{
  "router_score": "sigmoid",
  "routed_scale": 1.0,
  "head_dim": 64,
  "init_std_down": 0.0376,
  "seq_len": 512
}
Below are experts of layer 2 (counted from 0) of a mixture-of-experts language model. Rows are named router (the router's row for the expert), up (a neuron's input weights, with its number) and show model dimensions 0-223. Each number is 128 + 24 x the weight over its row's rms, rounded and kept within 0 to 255. Numbers have three digits each.
After each expert's rows: a language model's description of what the expert responds to. This comes from a sample of Wikipedia text that the model never trained on.

# expert 38
router:125162094136165145100140116126112146101124123130074105123079186119104101098135148124122126124109094119136107163157122113126143145149111148166081096127100175164169165140124112121133095133144135153161136122147129102107140090089128146120132151160100107151140119150113126085110129146173143149098111109149122110133163122107123121121115124158107127170134194127145161117102183099088132126121130097138127159147169109133133103131102137171113190111139122156130121172149102121131161148088153185145146136156124118108178100139146145129100119085081150106089117143083146099108163113140130140149106115131127116115182107104115145112115151128127095154100141128150121148169120143131145115127
up0:120117070119126129088126097160126119105121097151149132136109139128139126138080137115147114148104136154115136107173145109091116108118149108105121128144155159148103096114153089165108153100112155149132136117171128130132127138112124134154118173121141145143111186090101117167125120148146115116107161143166124142109176138127111126122141111147138174075071173133112156124077134085115127096131106121129162097124155116153093097129135103117143097142153115167151108114104157174104106141117137163114144115110106124171093143129129150152098115125128150147135108114135080164157156137097140161120129104090119150085103136167140099128122119164141194092090108107108145152126140117139147085167
up1:139130110092079133103125140164177142161126134137116122125118164116115192142159115150151096123127092123176150092106123122102119126116131141164126108156126136127132139112148118131091138120103179113145157111135118142154152179137137175119067106114093129118126137133118137132091158147136137137100099089144159165107105159138128088109169165093161098104184146117155105109128127096127135093172145112110124131130144097127101100150123127132104129131156135120096111157131100138140120125099134128093154146110111130111114173111140146139140117161137130119149087112143133112141134111129087100104092109158141136133049171149153112100141160113126132155084110080107105148145139140106102067155
up2:137118065124119100154131093086071145141146121134105141125110134112126151160108160094103128107165155122150090129113135119110125119145156128110110119114117080115112087153124122106110131183131172136074115116099129125183076160140126105077136154163143104106147120137132121111130126121122148161111175094099175087174142128117115140154125087148150097155169133119119166124107124113127127160082117137108163128122123143126167172147110107170114094162127139122142129158137146125129158129169118110133114151157153121106130123135083132132111162149143142125152135124085147119125132160059141110120117129082138128109121127196116115141130137123126122142154112117116152153118156151107108143190
up3:094170116183080111142113125132111133089119138153131161115119152129105144132106135143147112125124127125120142076117113102113116126128136117113148075114121090101135113107115145135145134094117139152132121091179125129130157146119133131149160115148143112137124141131141133097126140146078100099118156131096086125149135159130115133135128116120092124146140137106125151128111146141105137101150138080129148159129191141143095061122145153067120103132129135179118130092116138098098109151110185173162111153082127164112112184107161125110150146141113142137074142146168152114174110110090087139113095141147153106108128143161121093160152168117119131110145079098093164151140106130113160132129
up4:115131123133118128124134107075123126078120150155142113118127136123132107117092112149082126173109133117134104149184110143151144162136118091097085133175115156119090140095130103130173119162104151196144116126118132159117116120145154136151083116094158080156137152130058124127161148139131111113138132104148161147137117131129089135127102168144125145127129136164106133079139140129132099122130125138100138115132151130143147124161121117117131131072180109126124107135190113115105142158116153152131158126135136134123142103094135135109134120112126126122106158149093135134075103133155135151133144104147122152097125128074102127134152146127120078165148096142158070154139166153157095190161
up5:135164125069124142187110144107137097165127156138095085138125126132146113132105089111101137096144110191091095123119080079128114137111145105142132117104103124127122143129104124137129104148109130150092186125116122106107132099142106155148143127136146098158118132155135144094170150134093078139132100137138119095124101108144153106089143142138143100158110149103143139124110166123153130157157146117100145097111118160174078092131141145120116145067114153139124167130132138112131137114133122152088177161160136126136167117113160139145130151140119119103146152142119140105180113148087091087102141074113128126145084152145161147101142136127088118131115120105098138153095117117131128172159
up6:128145111158138182126148142183159156092152091140131110127122130162124072094142143138121136166089099123127095111142112121108130130124105107129131145100113113107145142086128125096111146124096107124136138186139144119132136124113121128128116160134155131138107101147088156150122129166150146142133063110089165119108131163147165124151101131124111154104064166137133143097103123153134137135103126083099141146120149162160141105111162167094116110137141124087151118128117169149149144123077092098084154179125138100127140110103118129138129080141162110145135108115136134155138100140135092104136128140140163128152136162086107082157123156123135117148101191128110079123123146157150094126159
up7:147171122118143094161143148101119102129134129111125169107127168118149143110134135129115129130133111130166100123116155095133131141145102131160102121124099115126119134151114115125068131162108133131126120135112148117150131145119117122107138137080106127122135153150139134123141144116160112132124134129141083119157194162098093090078101133131148173116128110090175151154116136094091091114097105139101157160123142115127184138079147119115144095171105113122117154157150121141145176135121153135147141118133174111120115109126133102126128127137108215115083135104112101139113122154101117121056065149114110098142132127100137163106145134157138143170120128119104122115144148159158172196146
up8:114119163148121115087103127142117133115144091124149081125123143146079156182097168151133163097100097080162134141098116097100114115119114165177109144160140170141099125154124137166143141133133106153105128156134157113129190162142135115112103100158126105115127125156131130119127116099132123139124173133126125115134164106130140103119156172126064153100088171139135155137149175122108113189126107077124096125168150065151113136126110122136105105134126152158138113126134164116100146177110110095130122129107104116087175142132110114092133112138175123099161117129137114155122119160090140108138126123127121095152139183124131109107122153109160120146127104091154134146128132106113138120119
It responds to: Inner pieces of common words. Middle pieces of ordinary words and table pipes in statistical tables, such as ju-n-ction, Te-ach, mu-t-ual, cont-amin-ants.

# expert 50
router:161136114119144133126130085095104112097116082127086146104069179115105093131093171163112130131134108127116102169147129115139121147209125132177126111139116171138158184123137109111131152118138112140113160129108132170131120101138090111133146117149103150147136132140132106140098131116141121144083133116197131095155128141148124122108128121126136120179175187116115159138119148127109153083120123081132143164105139124145111095135124130149125168113103109149133103150161098143140144119118141181117150128145140164123153085160146165123085156107106172105086116165102157115115120125155116161122128130145138132116157094106131126110121112090138121167127121125089151092162125126124123117150
up0:118121110124118128140100089182114101146124133140127104131108140155126100146100112141111146141130121135105157083144151145150123086106099097093129174125137118163103116155122102127131121142113166184102171122152132141118120149130102113134067156099098100115141157093114091142103157158105107109097142134149144146155141146107103139114129145157135192063080163147122147145101105119136131124132132128120184066118154115146067056121146128107170134154147120133178101144111124153120086112120126126139150102099101124160101146134150129137085127140160141151153112127117143140131126151133127146097149170111161143126097147100156106143150163155105149113136114125127123153138126141113123095168
up1:150184151091109144111161134134160128171176120131114129138100168118131161119135105136131154155116164130133122114100160116069148108120112110155117110178118139101126159150134107082092105085097151123163113115134107115150096154122098172092095137111134111162157116163055125155098152125096110125132142124157141107114152185121079077113154174137137139142164096139142127145111124162145150105100119125114157112087129089138147132144109156146122117162138118103122134164155105157140158094135103123135147132121120145094107129113171112126167101127138123113109116094130120101152133134150108116106157148147137136138098151151161125090115114119155110158085124090129122128138098131111146084162
up2:145167115119133128169119120125134120169160102095130126116130134124104130135110179136120120121147132104162078152130128150086112127110179147094086126116126100139172097114090124104092126193142146105095121094114158142180131121097113118097153135085118139150132152128151124114193142146109163170114143123129124103151164158139114125118097100114108124118152129089095163101122104164100104142149139102098123117137129130128142156101125142116128116128131142113119165156113095136159169170155135100113128152139112132117111103106133170138115130088157138080125168169128116131127134175078147072128099084100130140110137106106124132131085123136123145112176155135120162110069129141137123122166
up3:078146133151104127151083140101152128134155160080129105106117164110121142126137120154138111112112115103099168083129113159147113182127116123121113122101087093130156119130106085141136130133139177176154104130106127103180140111120115181153117131109127148134114114139109107114122122110109133144126168137133086148174183137133131149087124124123135109120110110110128121092138117155151093101142175113129110110129176095131070080120136187059116111144122102141150147124141129123128108143123162135142105138094116165116117162156152104154103130126087128138108110113166124067150145156080157149138133149135116126101115106128165144162174148103111138102156093147136140124160128149131121116133
up4:160092133117129177127137124114126120122134129155135125075131148154129131096118093114140109170102134180105120145099075138106135163141128138122069138179110119135138134139115151116139123112138130148154123123145131154083121099135157139113076105104147129138166124139117095162128171148141128160088117109175133145127105112140147138124099194164148147075110154136104141088139126125102096098142093144122125155108127136135119094115130099102168105135086128124101094120137148100129135147118125145117140177139131126149093152112169119074127082135179164119097149135118125109121148134134125146104197151162126151120112113113139129164160138145100084149150159106104101112156159115159088138149
up5:140144112118136113161162146129170112153119156119126088168118126126146152155117116118121077106111117125117096163128139124117097124156176111148139151130133118090099131143100054154149105140111085173148162163120132134133152132134124112136145146115113122144144152112116135116170131112121123135117083143183108133123112106154152123112152181131119104105115128114128124127124149137095144113109138085126119095147130128155083102103155118132100111068114170119100133121113145157095129112111131142113139110128156147109162100145160148115125159161147148144146147103108099082150087105098148111092157156152112102085070112173149160098138112120144126145193119130081143113051128126126108127118
up6:114147146126158161161115129152135125152167087112173124141116127167151117125102159127151148154119070084072146158122084127104112138097118122113112117086132113154131128128125103141100149135106091145113113172124123142135145115162129139131139135138139127097126104145127142138103143142180167182119125049120138126138169141185160104138082167096101133109108136122128159061148141175111081131117139097102128142100171136133128125133151141119159100112123161094137117131119173110112137147106128122092111161110143091105131120056110157117129111170152137139138105143159126102123118104137127108137123150143108130159102125094162126135139121072109149140151158112120137132096131110109100142128
up7:111134123140127164163126157141072083132128123146129152134119170120120191130118133175143137137154104147101080101112128109100133096149115105176110109113088139113102103156099121081129141151150166105087144100148138165133114160138122117106111130059110140104132142137158138149099163135158131102096119136135103085106146113095125148096134136064136154087138114110144154134106160148140129114137118145109134144109151127134127156122102131132145111174131122148156138136088162146155166085127137114130123084155129129116157151150137119147102116153123143135086158106149109155134073148109152156119120098152148146157127075097139132150153092110108151137108104146128093109136138130110191165100
up8:112126127120137110088082120170112118128142107108133099131114138116109108165098164121113177110114100090156124157145145056178103101141149133137089135104167134141079132137166130159134130146161090143117153139138150174131170096152159097155132125130121151151133114106132142153140154124162083142099165122112130137119160136116114132134119141115091117105108170080120190127118122112123131168124106091099138093157158102154151198150151104147105113116123146121132118139116109086089127128110123130143124118139147141105172088107117126114144126162188087106135162123122125137149135122145115122141127131098124133171139133107100100115139077121144167138125141079115140156134117076127146150129
It responds to: French and Latin name pieces. Inner pieces of European names and words, like Châ-te-au, Ph-anta-sien, Ne-r-va, Jac-que-line, plus articles a/the and hyphens.

# expert 47
router:153139099138173123149147147126123154120079090154087091118085177097118119113138161135157122101126080141167134140178117129137122144167133170152115100152141151145134156119148069099120121107167163103120108148111128123127142098136111142120130131163091122110152143122138095145085160134146123103085102105147138108136175121108129095155104123120125124158131179114138157137131122111107132155139150086128157138123155146127101086114154141111117211131136169135133107156136098137143139123140157120121139126135132169107175132159183120113118160130117132121069091127095110091088167137132135135141097118116141086127102114102157127149090153105160100139119135131118144115132139148167156110119
up0:093089087102149117151100093169104124142127103158138106119125145139126059121096136092106151150104131149112154112153146120110106114092143143166151130162130135144126118142164093127124148132159171150130163130158117159169103189128107153133073132119130133095119149091130143148112148134143151131047130126171141135107201129119120152115160100120140177096128149100134129127138097128135101131100115099120173114099142084133115105124152081082169129121137144148148109117112158130146098136152115143126119124113124104183109088138152160103101124118114168121121121113119122122126146138111105159158147083125148145106132132183125110081140117155137138136118131135118162094117135132127138093117
up1:156159113144089128100125143137097169147108125128120119119096164171150104103128093113108114125129149169189135109084130151075107106095142092173108123127133160154145115127171118102104117108137124100147192111093156111154107167146178117142124099123104125159135091120109136098116155117071129076104130111105126132162108171118112117123125141174157139158159119118112148120133119094119146150115128168112105141100148086148123135121110134119125107108144143115134131118125097133138183133165130084162159148114139133134119147120164084121151074147150118127101116099126146137180112143129108135126133138135107110174101108146096159086143154112138120111112119127185123132093133120125119106171
up2:105147105137137134159122123147126137118125092092132129139131125114117143188156151108100088162135171123134103115131125116132122107100153166122133097106131123107156099096153108117097108175132175112085117134109146117151174170139120102071158092110120169124101093122079117124155152094104168122127118097130160129113156149119107128114120104150111145118156134130175138105118105114142188146091144098103141136133121151126151159087150152135129083150100171118180160140133108116158107118153109135128139132139079138107118106126119111168124175125150116093138148149124132161155143142078110083131143136093128112117126096151121148128136116152158143126186155130123160118090142138101076135162
up3:118149089169092158110079138143124120133100139118114111116109142122116132118117117154142091153093104109102133157137087144108119165151110130111088095120106105111062123128125087171109125127126136156143129093183135074144117147101091126076134148112127129210161159079105081132143138165140157154095123127103116119142150120098103139116109112171141107098133105118173117149117122103145153130135178133133092121133121152129130104115170143090138137102126141126152141122126148169118138126162162104141128123106132196107115182101122128103124148117108127154140127128159171105119123179147122129155155147160158144119164107157142118151124112114120143137135120102127138147169107175137140136125
up4:136103147136138144104134119101163158108152126173128133115127137126147129110084098106112109131089160171124095131122112100160126135174085114099149142135110095096149143134138148133122159098105184153131104110108114118131150070166102132114111122112152119128157120158111136165120170117140133143131149124155094145165130157103106156109089168160147122140094125128088143141141142103120092094128118112148149136097152129127140076126142113129163129113070101140130116113131128144124159122169140164127154191122158098117123130085134147110124115137156112159103176121116148109057110123134130154117190115120142159101142128112135147139154165140122138145146140134110098116120202177142092139104
up5:134103140072169118132105123090173150123097159116120102163115115132133151164100090096145117124132132150106124118164084114122101125145111160141111122128100134104143127166106076148128148158126118118107140113133121119115103125120124131170142142125148115152120136125125143087179136124122101129099069132163133115139119171123124120131178109143143099149111125075157128129108139110150139157117107077123160106081110138148080153089178140152126111135131172127121179154124159140132120081110143127118109127130155146130146105102145087101139115162161135075128126156134166110099133115096097168119129104138130095118076124173136139125121156117115137160174132182113143145089151094130125134176
up6:113167114098116153122143126169147128108178153152133095107109130131123106150165133126152194123172056127101121141164142130082139145103058093106098144123162136119134130108104077116100137128100102133102142144154150122115112108138106131105115183124102090131117103166106157153121130120148151145139163102109134098126148139125155118139111139128103134148118129138183162106120129172112122164148152089117116152114147153143087144153098144092111077110093118163078141153124148115147119121085162108128110164149110114139109105132128120150111117119161116132134114168140111123149132159142137084130116139148133106141148122129117117148160134074128078131104141127117120171155095111137089149158
up7:155124124100129157171103147102085145185121157150096108134138152094132165127091107113145137104176116162113108110122085113133099125127100149126096123104124132097142109164083153092085155129122138169103121154122174133117147173133093134155125147121135155136167148117131103146130140172122095102109106122148104102162151112094143122115158171147133117089142122109179116152109168111119094128134094136097129120176150116108105131097126137106158110152122128115125175132088135139123145139106133119139164108117095109113137142112151126138130120168136148125106120104105128149121114140098122131080106137152147119153114116073127132208157177147148124151137103108107131141092151112178141153174
up8:125138100115107139084169147148117147155163074151135048113129127133111112174055177149118156135110109124127151136140145099134134166119148120138116126153137149101119165095136112126141126153125089145117122122136159157156080119115134105147155129154105099119117145171107140119139139129140115154104132094091113130124170148123138147120159129134118123099140143119133148101154109129120134119143136086153110148145179057134125129142145103142116116135115143147148113114122120115095133130140125129124096150104140155100157115131122129139149117143145115060149168073096122174152137144161122107101086127145122135177157154158127129094128121117186084117159105066126174161146121106110144114121
It responds to: Gerund endings, sentence openers. The ending -ing (fishing, Nursing, Passing), list dashes, and sentence-opening words like According, Despite, Although, with census-related text.

# expert 32
router:140149136135154130161112155141112119139095110111077138136094159107100122112110158158103114087110144132119154091126128092128143188144128116140108080133126128174128161132131111109130122122153166136149095139100153159136129137113107150107098108153127191127131107093132118102085171114117125092120120098162098105131128093141101135145112098150106135134137147123152189139149112141157156121140126116148132121141163142168147126091116164104130135107128160112134080152128115104115134131079150166133125105143078125085181089098195148126095112099155147125124106159125123152142129080148096132095138101129158108140168118145157159120133130082138133176149158162130124091113125165121120125141
up1:159131131130131122125145110118134160182092121111124129115117157150157126067139108127122060105141126151156151093105137070073096099090121091140116145134110128157116125146113112127142122148112154119113125098121138117156144140152129158113103093095176137138159092114117098148125158138131103140145153107141141148131111131089108142108139151137141117123149120141139127142131118090141112113135115146136100153084138113141112128113131173134111107101158112129104115131171109154083145143135138143128162138118123172096116158156155113129164112149115110175150085138136147131173060153144088105150099143153136128129107120089119156090137144090096143168060143080151126151128159165141124115191
up2:133134102153167182152109151138115146123118119137081107110123131105121124134093181084141121135140167141102101137122181127122083132103141118121125119088159094171124092112144126134106114154117158110073103128132139143152143142145104077064144119146134125084137090097130099163151117145141149114155136154100167123137155134099121199119104139164108160146156150114130129084132111111142130154130129129121118143114123177136161140104116151165092060118113133187140109128088141135158139110118104117115133155172126107110106135135139136149127142127162113108142156163133109102163109158116124103114131105125113149129120078119170095123147090167111113125143113131101163133128158147114138147163
up3:096128137136088116132087120139162147095128106098126118104109155130108137117136119117136085096095125112156160115122095135100130100123147128103116097092099087080116139151113079180130156161172146145109116135157126123171114143075115124122127127114166142135131128116118121105094141135122094124112166129080140110138160161159110128116139120140124093114110113113143136148146131131147129143151148115109119113096153154130137085109139183049123111103093115142132153139140148107117109200132165143094136188119148154124124177134161129136146166105116125149097124108157138157139121157114100125139095120166182110117166135125075117167152134091085141148154111105108134127143136114143155156133
up4:160129120160144115109103102122139138089138155141122119134135128155102140135100107105137136132055193188165113123138142143131113142147112092113102120106148134115132173095156136104131142135084123163080115138162120153134079110177104131166117156096159102132150100137075133135141113132140122131158132122146109146166146093147120139164107162118160135131130139160097131112162132098106132111166137122109126140132193156139129119154130122148130100135097135132122125122120122129149177138125139131112139160137141114096076147124118094122118141113160115126144177125129129120081111121146161123111180138170145146086141094068081131107120145096103109150101145130170065143133105122151127154113
up5:112168121093087134157154128126148106136117160104099118115101125117153136113144071136129054109130046152160118121134117087104111139131128118078155147120142135098152141155090115162154099114127102150118133143118136106152125123155147089147101145171153091176135143118136165126131160122102124150144102115139145097143117121155097135130163145120142101153128148108105130124092172115122126121152128109149139097095094165148136140108148108110111134104104131151087174126125165113118143072151147139159093094156152159108137132124129077108128138146126125116141146160160120110186114132119149113072109130111127099118143134134172118117139120132124110151160087121069146159111112120120139161164
up6:135129181178137136164135130156136128139161098149118111101122118129128108111133150131123122106141098136120115060168114117116128112118125142142129115136122096102117153141084095150120156156107095134127116151146162099106146094165112107132084167136179128121123124122123149129094129131173144164161117068095184127157146156171123086104086110094121152082143135125128190118155145156126131156124096111084133162132138145160147155121128173082116097141086076138082095131135157104147128170118126098082128140131135080142120100094142135153152120112105128120139126137141139109155091151127137103130119141147151123154114167109084096128133112085147123155103152116107116135127136121110121143139
up7:157111140098176167145125152115090126170105115105081101128129148129157133125093137136129138124158127130123095162104139105152108109136082089148139150121138144150110134138112121095096116138116159145111139134138146155138148128159072128119117155098122142157167117106135105185121149153133089103098126083141132119140194145117082117150142139085173149102152149077122121161087148104121115111124079127127113114144174116122177192072114135147147124120115141130096128124102097137142151148115119124139142108154126118113109140142124125163117100169123114132126110120143140145151104122111173124122125121107124102153117089087165138130166092115108153147170104166120129142137182146119115176164
up8:106162140146144085105075155124131085158134062111148084118126136152083155140112142124108149125115128082144135113140116115101116157117119115149109118107123094111134157110098107145124108116132113125121183105119158159122093163106128108134121103136113165140104112153110131134147138148176110157113145087098126131171171125150141136109118125126110141143133131118143181110148115114114156186115120099122135139134156061136146158161167123160116113182133136131148169137138157107096135122114128100139119138122150097128147153147137083113140114160144101041143144127097127164169130115127134127130105099106096138125127174148124108110119137100179136124149148063142169153111125135099130146129
up9:151089124108097143173119159132128186156115130158142125135127136113098133159127141134107089131115131103130118140131138115137127138130114091104125094126101148135107163104098125136145137125141173130138134162154129112105121111142138114096133118151125180140139127133116105097148119201102072139130113108148127082132202129115124152138115135174106179105134137104142144139134118168105135104152145136091114178082158065125103121128119107131132131125091091149100096129153154110113155155105151154177122109147097077100139166129163156164159158126110100093158142118111157164142141114126170132134148141137145108144180116125120127115114132122121091141172103137109142072153121133147092133137
It responds to: Table cell starts. First tokens of table cells or list lines after pipes or dashes, like Candidate, Title, Free Trade, plus word endings like breth-ren.

# expert 39
router:202107119118124127109135102121124119125115086142086107143094158107130128111155175145088139085137093109137146138175125121153137168139115130134125118125118111151164167124149122105117114117163111146149167152132178148102158117117109127123174128142099154154120109101097108129121139124144117128111131123161147097119137149128130120113122106152087111151130236144117176150133177108133152117110156084141133155145170122139099132118114158153137127068161154150119134154160113106118198104113131169129131128130106158095136128142152162099100092134126162070102111151112105122103124098157126137148128096148125113128120102123113100124081120092143136160124149137113120128124130128094131110132
up0:117149132118126085137148117205137092091088134153114131146110136172138138106097118084111166144135111155152154140110163110090144133089180131141147147135122154180111159120139116145148152141117114178156123149116157160143127147129084078160068165114129127127109150093070100137125135136108111103083154150147131147131140144106142153088102164170137169117071196125129133132103120084115107095152106139134174084119123122135113117109155076117142138141154126142130133119151118121161104143113144111125142100117117121160099127136123135115093109123151143128126095147082144170123149112105157131129110141130105127106123131128112107158119136133132187134145148117104114118130135123128126096156
up1:163130089125135144105129145167148133137127105112125101128105165123151160121143101135130102132121122116116124092111108117111136090130133145127123140134111116103110103138113143144111129085112153108147144111121148114150115102164140162086111106121098123126134106129076108102081144138091113138107110094150178138127156153109144144097128178181102152123136120162132128132130116134126104103112107139139140106135156097136163105134113152163118112171186173168108137122151114186070140111149092123145114104101094148104122155126145144133156088131171095137156118172150168088189111130138100132125131135148087124133089163105160113141165139115110141109050156121138114156160132116145109120176
up2:129158104150150142130114103126122136130137121134106079135142133144140114134158133102125131120134127167118073133130159128151142122126162114124110110085102105126152107128112102150105088176164148116096142140122166132171130105119116086125147089134144143127101114149133099122151137115116148144116146117089140100116126187109131123117100096134110126132139192117153133123113103131115118157127120119100102102135098170140133152097121155145095123147098109152160125154127141114138104158159074108103095150151173175115135122129145131137082111122124102116112188148130137145141151174065128080141079126138120149106088103131101139146121115190151177133165173143102189145088127110106091135119
up3:130139088174119118131103162125108137098142108103117094127109143126106161160139105135106106111092158110116158104116097128122110125083139131101137120098136105108098100124143111145126136113129156167112118149134105078143131109129097115127123109107142122188156152141127121089085146117148110123133142168139097110146181134114135119102127099208117143139106130102133128134119128118132162146130165126110126121119133109135136082122170129076160113150146129109164154108158115168081082196115164142162118141103118152137144112128164115147112121131124124170135092066164147134144130125103099166152101158129193161127131114147121143139146091101108150121121085140112171143154137151112160097124
up4:120095113137150156111117099091143154117141152117130130108127143166129102148129123124155106189089138144136096111127095110145143134130121149101108127143118158127120120114135174118147101147128131137136137162138144168110131099127143176149120109113124111163121091155095106140180125152130132128134108072151112154174079121145107170166125161108146137123140143136102133093103147117133125124156108137098105129148123163123162087157122112112133156131113126129127112127172076120137153179054149119118118194142114117121118123062109128125116117144153106124097132165143114117055100118164110135127188133142131154077136132087092121160160147136143102118154107127099104150124130124135127175148
up5:184117149116160146159156151156172125178140141111090061125111125086134148154122120129123081139133102164103130118144091121105099106108117127107122175121127127082098100136114115167203120141113080168109116140136129119133114142133154129141127132150145133167128161132135157103185128092113154143149084134142153098151126101120158151090136126143122080147082111126133113127151129067134104123120143097094142106135114103155099157109150169138109121095119164121097121115110140135122164085148146154125131090122159145135173108148127092113143114117115099128146113138142118114131108159124146105098153125137133151128101106177167140124113135100131093132140093134105188130107131119108107149130
up6:093168141127124171151114151193138137112150088143110138122115123140118125109168157151120134138132131142104109123141127115085115151111098119120116116146123142108121148115113134130135150105091090125138133196157140104100125075130129135107127156137150138137164073137119148159127139121169169151176126129133128120136136109148148096164113129159099120117144103134124146107121153175131089129092111063116126173101164157133127134127129162081137089120087099101110144124088162133143094115091116142114141131129142091070120124088088174142117144123158130120141101192077131128134137162147118111124132147182136124134142147117157127152096112088163112149124129101137134115147126099133147186136
up7:152132095102155130135127148120118132204114123081142123095139161080158143096115160116176116159114099134093123165142132107115154155142113145161138128145142095152130131179115139107058143160139141127121149141133143127156154116122116127104104118129114125123140162096162107135148136118181114100093139102169127101162166097116105127119148157074182106096131125088127095139063171122103108130110114173133083139140171102115139114110142116131197108163151143122134128134105115127159108116154088125095160114115157114112110128113128134135128128159153164130115161142130129143121137117109129123097161125127104110126084125100160128131142159113113093126143125127084109134135172131121145166118
up8:110134136133144139082100143167135113125151075128124092118127130150141147177117142183094166133088096098122185178144137108115136142118120144156106130143176116160088122145168144135115146115138108139127150117152171149104093138099112099108130102139157177133126122140129121146123146115147126131077161141123070128132167130142116167127117136158123142127134153086109158100131149101137122155147075085138116144164147125155130117156133095119100111123116134126113112100106134113080135129113104176111166116101117173087139136121138077127162090135136092089136113145082131136107131128115092116122170097129118143141149157141155089148127118152140101126127135115137136165166141059103139140143
It responds to: Word-ending pieces. Inner and closing pieces of long or foreign words and names, such as es in colleagues, ed, ov in Aksyonovka, ons.

# expert 25
router:166124121156130167149097123107102148119117098139045097103066155115078106149134147136102114094152109162148103133192115113137147178157129122126090095120166137145124180133100079176112136130140117136120124122090140139137130127131096119114148134161124147126140127121104143117144150117121133153095129088140117100150115118137106129149146143130094138129125180108117185171142176111131145155147156139137127111099166122138146112103132130154136116108110140137156140175132130121101185123161154146118133108172117159092144085121178121109106150098153158115129118131135101120139170110180115141108135121106112137137156117104097121090105123103145102172142154115110139104140149111108124162134
up0:117106139122104077132149076142119131120122099126130134144118151152153140138140142114131149150137113124126113090126154066112132139097149147126134166147133157129118095134137126145114139105122154187165121157138161147166131179112103133184103116092173153165124149111092112157126157161123121118093107083115124121135141114129153137089125086102133148092101135111109138122146138089139125131078123124121160126099135119134078137153133090090132090133145157130160126136157128133127094080114145183111146117119099104131113125097137163142112131146155177118133164144103126177141117087147109152074167128126132107093156143143148099124119127147105161127157086132125134099126163142080160074145
up1:107161097074088112152142130158138120181139108116101114079119143122177130140111140173111104117101122175139132123104120112108128136137128094175152111147138150123136170112125090130148124105129153125141134134104114154157173133140115117099104187126126123133172133141100146082112141148125111140134132117131117117141122187096141136098165187117151081106117129113124133121123101097140087110125115153116135127081134126136152119130121093113122148126170137113126141154163136138086115132140115148138144166104155155111121131118137161103170090068152136174142116130147180113180099089144076132121148092163115125164072124136141148081103114104137139081108114129134114137114104146132135135138
up2:119142149145132126181094118188117078167106103074107113099128133115149134124127143133147120120126162186104118090125140134134158078148150079109127115152163139155149080110114108131140126149109152121114100138104128138170114114121088099130152138120129165123159092144114110099159128118131157140141147087094118108140125150085140137130128111168140131132108133123153136109130129130141097134119127132110109111154138095172159159095133169085097112150137162135146150172132099133141112129134083093135103152146111147096127132145151098143078174078146108097131139150124148138126123151129125122115133148093113125105113118142093099138114161165171177100158186121163147143096107143116074133144
up3:095140099138097095146129147135128101113131144119088100102095134096121145137160133148166141102112143122131129124134115096126129124116131167080095079128128161114120129100152133163155128156123095133117081134146147093115165127090122178116131146126145134155120159116146126064139160127140104157128132124109153116136179094181105115130109145135075115103117110125150133155112059126162113111171134118106135099146125130118139081082132194136138138136109126160092137146155130152091082156165151100121113164109105161121165141127153073116173149184103138177141135109153146137145123142138123133170130095157130144094120114127143106148145139166091124133144108125108146140110105133134144132132
up4:174111147086135148111155095088123142132162138140130117111123143129130167077147131132130130177130138153153090124111099133159126120130147117099129110133115119098087158109136157082146168155125129116122102164126138138130124092143126123136085160091154096128126110155114121136158124111149157127122105128139113141184142121130103150167136181136142125148120144129114135113127125118077130115113140146138133146116175138134173147173114079128161104100108148161136130123122133113104135135110149168095104215119128106104137111090174134120130127137158125118130139145111095117115096128096139109081146120177086147070131115082139154139139103124149087124130093124130066134130102151170116175160
up5:167140127125144137164171125141143105155108140131123085139114123129142191100131169120146091107137150143087105130133102131090137128154155129121098172084127126083099140130141128123141099132112052167097157131127130155142114134128110180137144145155127097107155151149115092100166148144092100130103083128107137125144118127178140157120175136183173122124121114078141145117081129165135140105122088120141116112093092152152106114080157097140141118066120169112118165153134139118140176097112096122102124121147141146104121145106138104135153144113105099103125158128098110120153096130100117109120122102126121105144116110131143095127154111135141116122155128144097139140085114110164136153163
up6:120170123157173174153111141139132132140157120168114129143127122136119104113122134095112120146136072128094146131159162104092105132067097098117098123101108118115108166111096139163131121149115131090136153122165141115155176104115112125082134130136169121126147102151102137169133131136175160158135092098130168125089141125153165122118082158117074140127103147117118151109104141093140121119116111085128129128119146145155150126135145195100133114141092135127120110130127097145165116155102103136111118137140160150120135086106086137150091144131073105141160099127131108150168119109169121124101165168135146119126157148087135131116098078098150140113121174141124123139099132127143105160165
up7:121145134111136104160120149117097130208112125113125130108129166106135165114110135106141160126076121154147113159115088117116071101133126146165120091159104136140093114184080112111093126163121162119125164126167153146131151152122113093117143128105102148132129128138117122153122139131180120087161149141127103124149152150126097137131187129111126161101122109141153144149078178139079120125140103145123132163139146101145143127121110105146116094183109186122112144112091105152124134145143096107162126124139117125108105109101109088122100140162126177138133134126113143142096076138120133113138104143094148105153114058106099137144143143133117138113112109141119147160132146138115157181130
up8:104163145152108144107099095134105157157158126142153093125108143115106167151082140155099181123120070109150127166151138082119145114085114114168091157183110153116116141105124156136113088148126096132114135160121165161114108106115112115149126111167114111145116138110118139114115115155103144145126123093076145131161146155145127132141148109101095098107141158100090188155141134127137133163101133108138108120179178106129139152129136122128112111104116155144113119144148095121126146128145166108099099162133105101082157132129128135121160097168141106104172135125116111140136161141138082119132102122125120149147121156122176115094098134143187115109150133077133139152132080108095145133140
It responds to: Word-internal pieces, LaTeX. Middle pieces of words such as aug-ment-ed, Muh-amma-d, quali-fic-ation, plus LaTeX commands like frac in math formulas.